config.yaml
experts_per_token: 4
activation: "reglu"
moe_layers: [1, 2, 3, 4, 5, 6, 7, 8]
router_score: "sigmoid"
routed_scale: 1.0
balance_loss: 0.000787
n_groups: 8
lr_router: 0.000842
norm: "rmsnorm"
tie_embeddings: false
optimizer: "adam_variant"
beta2: 0.95
seq_len: 1024
train_tokens: 820800000
dataset: "wikipedia_en"
Below are experts of layer 4 (counted from 0) of a mixture-of-experts language model. Rows are named router (the router's row for the expert) and show model dimensions 0-63. Each number is 128 + 24 x the weight over its row's rms, rounded and kept within 0 to 255. Numbers have three digits each.
After each expert's rows: "comes before" lists some tokens at least twice as common just after its tokens as in all text. This comes from a sample of Wikipedia text that the model never trained on. Tokens count by the router's weight.

# expert 122
router:122181083042191151221154108130112159113139118142155102125115147140135141174150082179127156136150126110083106110141111162136108099145109101137172111118136149135111120111138126144126124143159131
comes before: " ", " was", " of", " were", " had", " are"

# expert 42
router:127201066053159166169083091111139170152146130164151125142140117101167083127104117167132106117165129114103115131135105130123144152143176105095132116102152132160122141148108145195150117142175094
comes before: " The", " In", " He", "==", " It", " This"

# expert 0
router:123182087078172156178116100118126179154103116118153148135112146131127138122150121206127108098174141144127117106140124131115111107113103085196121107177158109133099103138145148148154121139162142
comes before: "ing", "ed", "es", "able", "er", "ers"

# expert 71
router:131209097065170155173138077098128169138130132151139077146114125117134120110143104203162155100195163122097115107179163141129150154129131109100149124142155133146082100145121165184155141133177111
comes before: " |", ".", ":", " |\n", "0", "|"

# expert 83
router:135161079060183198158134105111106118134101122150122115155153143158140108126136121227130163124125139129111148155140130123093119142143116111145106124090121122140104136135142099182120113122154100
comes before: " ", ".", ":", ")", " (", " age"

# expert 126
router:130177050100176181134123128115119155137148098145175097147138127131145158109106088174143127112123117141068100112128150121158176109157121119127103102075149135127141124129075176196130130117164120
comes before: "i", "a", "ia", "u", "o", "as"

# expert 21
router:146203032087193197159107138154103152146134136127148131119115114101120146142168097214148158122116120113085123149134145101114143129167129141133125133125130131118126130125133145173110162155161112
comes before: "\n", " |", " (", ",", " |\n", "\n\n"

# expert 49
router:135195082059205163170108111115134158127118138125166126133141119098149103087133133201127148122109102120086096113152116139127163129155138104131116087114149122133126101132093104153148119112175066
comes before: " the", " a", " September", " July", " April", " November"

# expert 12
router:159174125077185168157105065100108128162154142118188141130098137133132125117143127193160128112140125141130139143144142130153107138138128090114103112117141157129099134105137180184143131139151089
comes before: "0", "1", " |\n", "2", "3", " |"

# expert 35
router:113184094046199130242137103109126123181156133125159152132118144133126141134140095214169137111130119115127088129136134133132122149171135111159128106099126141144120126130142144143126105108125157
comes before: " a", " been", " be", " not", " an", " also"

# expert 111
router:122164074080142152174113129149101144143144118134153125143162096128149129093113116188116153122142113114082118086150101090134134133130101081113126081149140137136081142164130105196129152109198099
comes before: " ", " \"", " —", " @", " MF", " USA"

# expert 106
router:144206068077158148188108131093082143130117128148158131108113132138116142141125079181146108114156136129103102145149157135116177098177132105116126105113121115133108115118104143162137145166167108
comes before: " ", " L", " K", " W", " Nominated", " P"

# expert 15
router:155203083093174160186145121143163133153123097109119120137097131120125121104141114204152137169146117120099134081165150118138138137165097105162106151123110116103119127170150114191146113154187128
comes before: "-", "|", "=", " List", "|---|---|---|\n", "–"

# expert 48
router:177227056063198199182132134136096139160120112110159135125125146088141138118147113180179120144111128153107149132100140077123149135143096116124143109094181107137112118132112158185130144131165142
comes before: " (", " |", " is", "3", "2", "20"

# expert 70
router:151176108099155174201113136130112179148142149156165117120127159094151124137169126190141138158140153143106122097150105168142138129134131093158137163098127146082128153106106136181130125127189100
comes before: "-", "|", " Coordinates", " Country", ":", " Born"

# expert 10
router:157161097082181144201157112111146132136128132159183146139118118116107131135153092175139108161138106102104112121136113150168155116130153066141120156132142134145087111148131137192148127127143105
comes before: " |\n", " |", "0", "1", "2", "3"

# expert 50
router:141221072062190164224086126147107165112181138096160118137133128112144133103155093194144118142160128118100123107150145102136143096140144095142128128102113136102130112140143103154175122114171077
comes before: ",", ".", " of", "'s", ".\n\n", " in"

# expert 6
router:146187078063179178222123161124124196184112134134148120136099158155127177122092127209146124129142124154095127155155135157135141116155112114123128132089178107127116111135129128149117099118160100
comes before: " the", " a", " his", " her", " him", " to"

# expert 125
router:158215044050209166200082135077107147128115126151146107156144112110133150125149119181152119128140125130082122160120111126108152104139139098115139097090115112123102120146120155177162130138174124
comes before: " and", ",", " which", " but", " including", " or"

# expert 113
router:161196118033145182139114107063116155132103123137174127123106115123154109134131109189131125123145118119121088106126125125103131141132137099148148076155144106148134148136136120164149171130163132
comes before: " and", " but", " which", " the", " he", " including"

# expert 115
router:121164069081187166155082114128100153140126130090172123129173111132119118137124115169152132126136126098129132126122130121117105123172147102159111101107157130129114106122123133194139157128189123
comes before: " ", " —;", "and", "1", "2", " +"

# expert 30
router:161199055053180197167129106107130142161145140122180148127125137102106134114147070188129148137117126109113134139132158142104168099149130117140143112125136142105124139124130134181150144127175135
comes before: ",", " |", " (", "\n", " County", "'s"

# expert 66
router:133182077057243135231088132106108168119136128121144122145139149128156125114113102195137125132169138131103128091127150129102143164120075078141122104102127140108130126106121147186156092116159127
comes before: " |", "–", ".", ",", ";", "th"

# expert 120
router:147184114050179186194109102059136134143090129175157128157158123111132153124113135190150128159169094147111134105126141135124161133148110099137159137118140129141101122168108128173129092153151101
comes before: " |", ";", "%", " |\n", " round", " in"

# expert 7
router:158176071049148194187089135133114149133129141108141075145128122129138130127143071208173135128119129110105103105140125113125115134164104087112131137104151145091103103120151142118149138124124122
comes before: " of", ",", ".", " to", " and", " in"

# expert 127
router:127203049087218154165092126091126145133158123155140132143160126113123147135133116216169147137134149128115091113119142113124139174147118087153142118103175133125095151125103129202130119120169125
comes before: ")", "),", "\"", ")\n", ").", "born"

# expert 107
router:127170073048184233172139098148140179157126113097168140136122089119160123100117102216170154120148112122098105121147067101127138107153111123122130115156132120140125129099123107147135115119166120
comes before: " the", " he", " ", " she", " it", " a"

# expert 14
router:135186094061157172211145138121117135114083133150149124112108124125095118123157094195136111142106098115094134149133126137138152117124108102150112115065131137126131105178158120200134162157166114
comes before: "\n", " (", " |\n", "2", "\n\n", "0"

# expert 90
router:122201104078136148199134122132113194152141125142133115154129090138103151102109103211175149111161116142103112098133094102095096166125109100131125119137166108102127126095127127167117124128170100
comes before: " to", " than", " on", " with", " from", " into"

# expert 36
router:115205063028170158220086118139107125131128161121161088135146127129143179119159077190140127127156129098095136124155106118115145116129144106113111126114146097104114138140132128144127123139174114
comes before: ",", ".", " and", ".\n\n", " in", " ("

# expert 32
router:112157084099176183184101097101138121140109119146135101169138137122150149117121081199137108123112122128100139124126135140115126155123126128161117094126125097114131123107122120183124133132160100
comes before: "20", "1", "19", "|", "2", "10"

# expert 4
router:146162057078188156207120118143092135146085144118158112128136118129139124132095112180151146130156136095149113123142113123123133127185127117124130113141127153138123133133122121220086142104192115
comes before: "-", "==", "The", "===", "In", " The"

# expert 99
router:134191092064172173174102119083126113128112122141163131161154103179138125132150148195126140113156121116110118155162103138087115168146131134120131112135116100117108097179107129197127123126189098
comes before: " |", " (", " |\n", ")", "0", ")\n"

# expert 9
router:169177076089192174187117084131144159117141129126167126143137142129130094130145128172141129136116140104095093132123108118127131118145129108141106119121140128153112129148145156182134123140167087
comes before: "==", "|", "===", "The", "In", "1"

# expert 89
router:135195085044177190181122102138118172136133136125134125114122132142109130174173104183139145104141086145112117120144128121120167110169166107121170104146161135124100123113083138179139142144171135
comes before: " was", " is", "'s", " had", " has", " also"

# expert 79
router:099153104043184181214138144153103167156134099134169109141111107117144144086137103198161151128130124139107099102121120116108125111158115127131100082124080117084121121100112110163138117105160105
comes before: " the", " ", " of", " time", " his", " a"

# expert 103
router:158170121065187189183133134105145138127130141120135138119120130102121113091155133177150143130146110088135145128110144148108099150147147104146119131090136102124118072128139139219139112145187127
comes before: " ", "0", "1", "2", "10", "3"

# expert 82
router:160172074072192197144104139127154155134138156118175115158071094113115156113139073168140107123108167123108126125162144149123127121172118150119137121109162133123105105132129161161114154157185121
comes before: " ", "\n", " (", ";", " K", " R"

# expert 57
router:155192103042182163174118125097143141175134116141175108150099153127155131148118131190133157113164154098082140137132127138134118104161096100134138112098160148111117144144118124138096164140148131
comes before: " a", " the", " to", " his", " an", "See"

# expert 47
router:121224103072182194201120147097141128131156132160145156123129138099184150109175125192152129103119109106127116118132120127116132114153121090117110113133144098079089108150103124152128120126166130
comes before: " the", "20", "19", " a", "18", " been"

# expert 3
router:131168106055204152180110117095113153117119113124156077144128132108121150157141086181149169136163131116087114107135098157143131112114142154140094103084114148138111107126131126155109167118170085
comes before: "-", "|", "\"", " that", "==\n", "'s"

# expert 112
router:165196111066163151189130120138109193149122120109173114138117132103149107117103114200124131086148149152098155128121109119104137123120090103131116120123142145113089118167147111173122124135177124
comes before: " and", " ", " but", " which", " where", " with"

# expert 64
router:128175055075191164187100103108139135113111124138149108107107096124133145097145096200152145117139110122101104132157127108130124076181137100144121100115122128093113145133186161158118135134167128
comes before: " of", " in", ",", "\n", " and", "."

# expert 87
router:125195087050172190151087095115126168161160148149159114128139132145110135097156138190144110134129118122148126100135097120075117145182096126161115140133130103125150117102089168195141155125180134
comes before: " ", "M", "S", "I", "C", "the"

# expert 44
router:096153095051171176208109153124143127139121130119171120119120137124125147097126083209094137101126139125096134133143100132144083131123096108162115105114150144086088135154137163187139128111149103
comes before: "19", "20", "18", "17", "6", "1"

# expert 100
router:161172089056182187147107133153127178151160145133201115125134098124098099150140076170146170134116153126127114097148155114127145119163111113137124117102147147126126133134151127156179123151163140
comes before: " ", " .", " B", " K", " +", " −"

# expert 29
router:130220105073226166157102114087118172135113134137140097119151130089151123107166105191142158109142106092097101119146104140109146127156094123171125118111162139148094124129114148190142159124164103
comes before: " the", " ", " a", " his", " addition", " this"

# expert 81
router:150196068073201155146125099134133138133127117121129099122139117129133164130145086186144134139155128096113107113135125099119167140135118128119133102079149105103148134163132157178172124140173097
comes before: " |", "\"", " (", "\n", " School", ";"

# expert 91
router:125191104089160185177114117101127162177106137128138097158106137124116124127177127186087098119111106129063154103129105185140113098123110108112147092126133130108152100113139140193145135114188119
comes before: " ", "ow", "ore", " Total", "t", "an"

# expert 67
router:110193116068192162203122126108118200123100132170174108123105119130164132111094124190117129121146126137075086099116120083110135152124108124154130111129131157094081123160128135178162155127177103
comes before: " |", ".", "|", "',", "th", "–"

# expert 72
router:130183106104201148195095129112120150100111122110175100124137130158140143088102087178145099128113114115098133082145130119137125149117106097132125162137127110141125132118111133187148138166178120
comes before: "20", "19", "–", "2", "1", "10"

# expert 45
router:141189044094215162152123111130082174174120139124136140107110159161116136135149088171144111142140140136106138114155141106135134139144112103135133132118126091139123107121111127141148113135149144
comes before: ",", "er", " (", "en", "\n", "t"

# expert 18
router:114189072107187195157092121079114137162114133100143128113112109137133141130123124179136140148152142125106123103125117151128143107123114135122130122111107129101110103143141131209148135152168111
comes before: ".", ".S", ".,", "av", "ober", ".)"

# expert 73
router:126186068052125202199132102095132147135147117131161134148128136141133135133118099229113143133130112123101139142130149117140113144128122107129136120101161130113125119142115102219104146137162118
comes before: " |", " (", " |\n", "–", "\n\n", ";"

# expert 121
router:140206075076196188172112112090113157134143085135170137130122195116153124122141128176146125122138108117104116130095100133115138150157104094143118114137181118126112077164113120155123105096207093
comes before: " ", "%", ")", "′", "E", " m"

# expert 17
router:121188087047161186195134102124137185153142096124150109154153147131180155122121098206128116132133128146098116096141112137147141107135086143131121104123135130148103127131098124138148108132138093
comes before: " the", " that", " a", " his", " this", " their"

# expert 13
router:169192090068201163232131118114144150122141131144151137144116144116152130116105115174160153129115107131121107076120146148132141103165125102143089129127142145110119111126125112158132109148235116
comes before: " the", "20", "19", " United", " University", " a"

# expert 69
router:150188091067139166177125120097126149155130130113200094151164106159123154130113073214160131162091137142138132120103110093091080101131094086112113121135147088137136142114090128220153134131163112
comes before: "20", "19", " ", "18", "17", "11"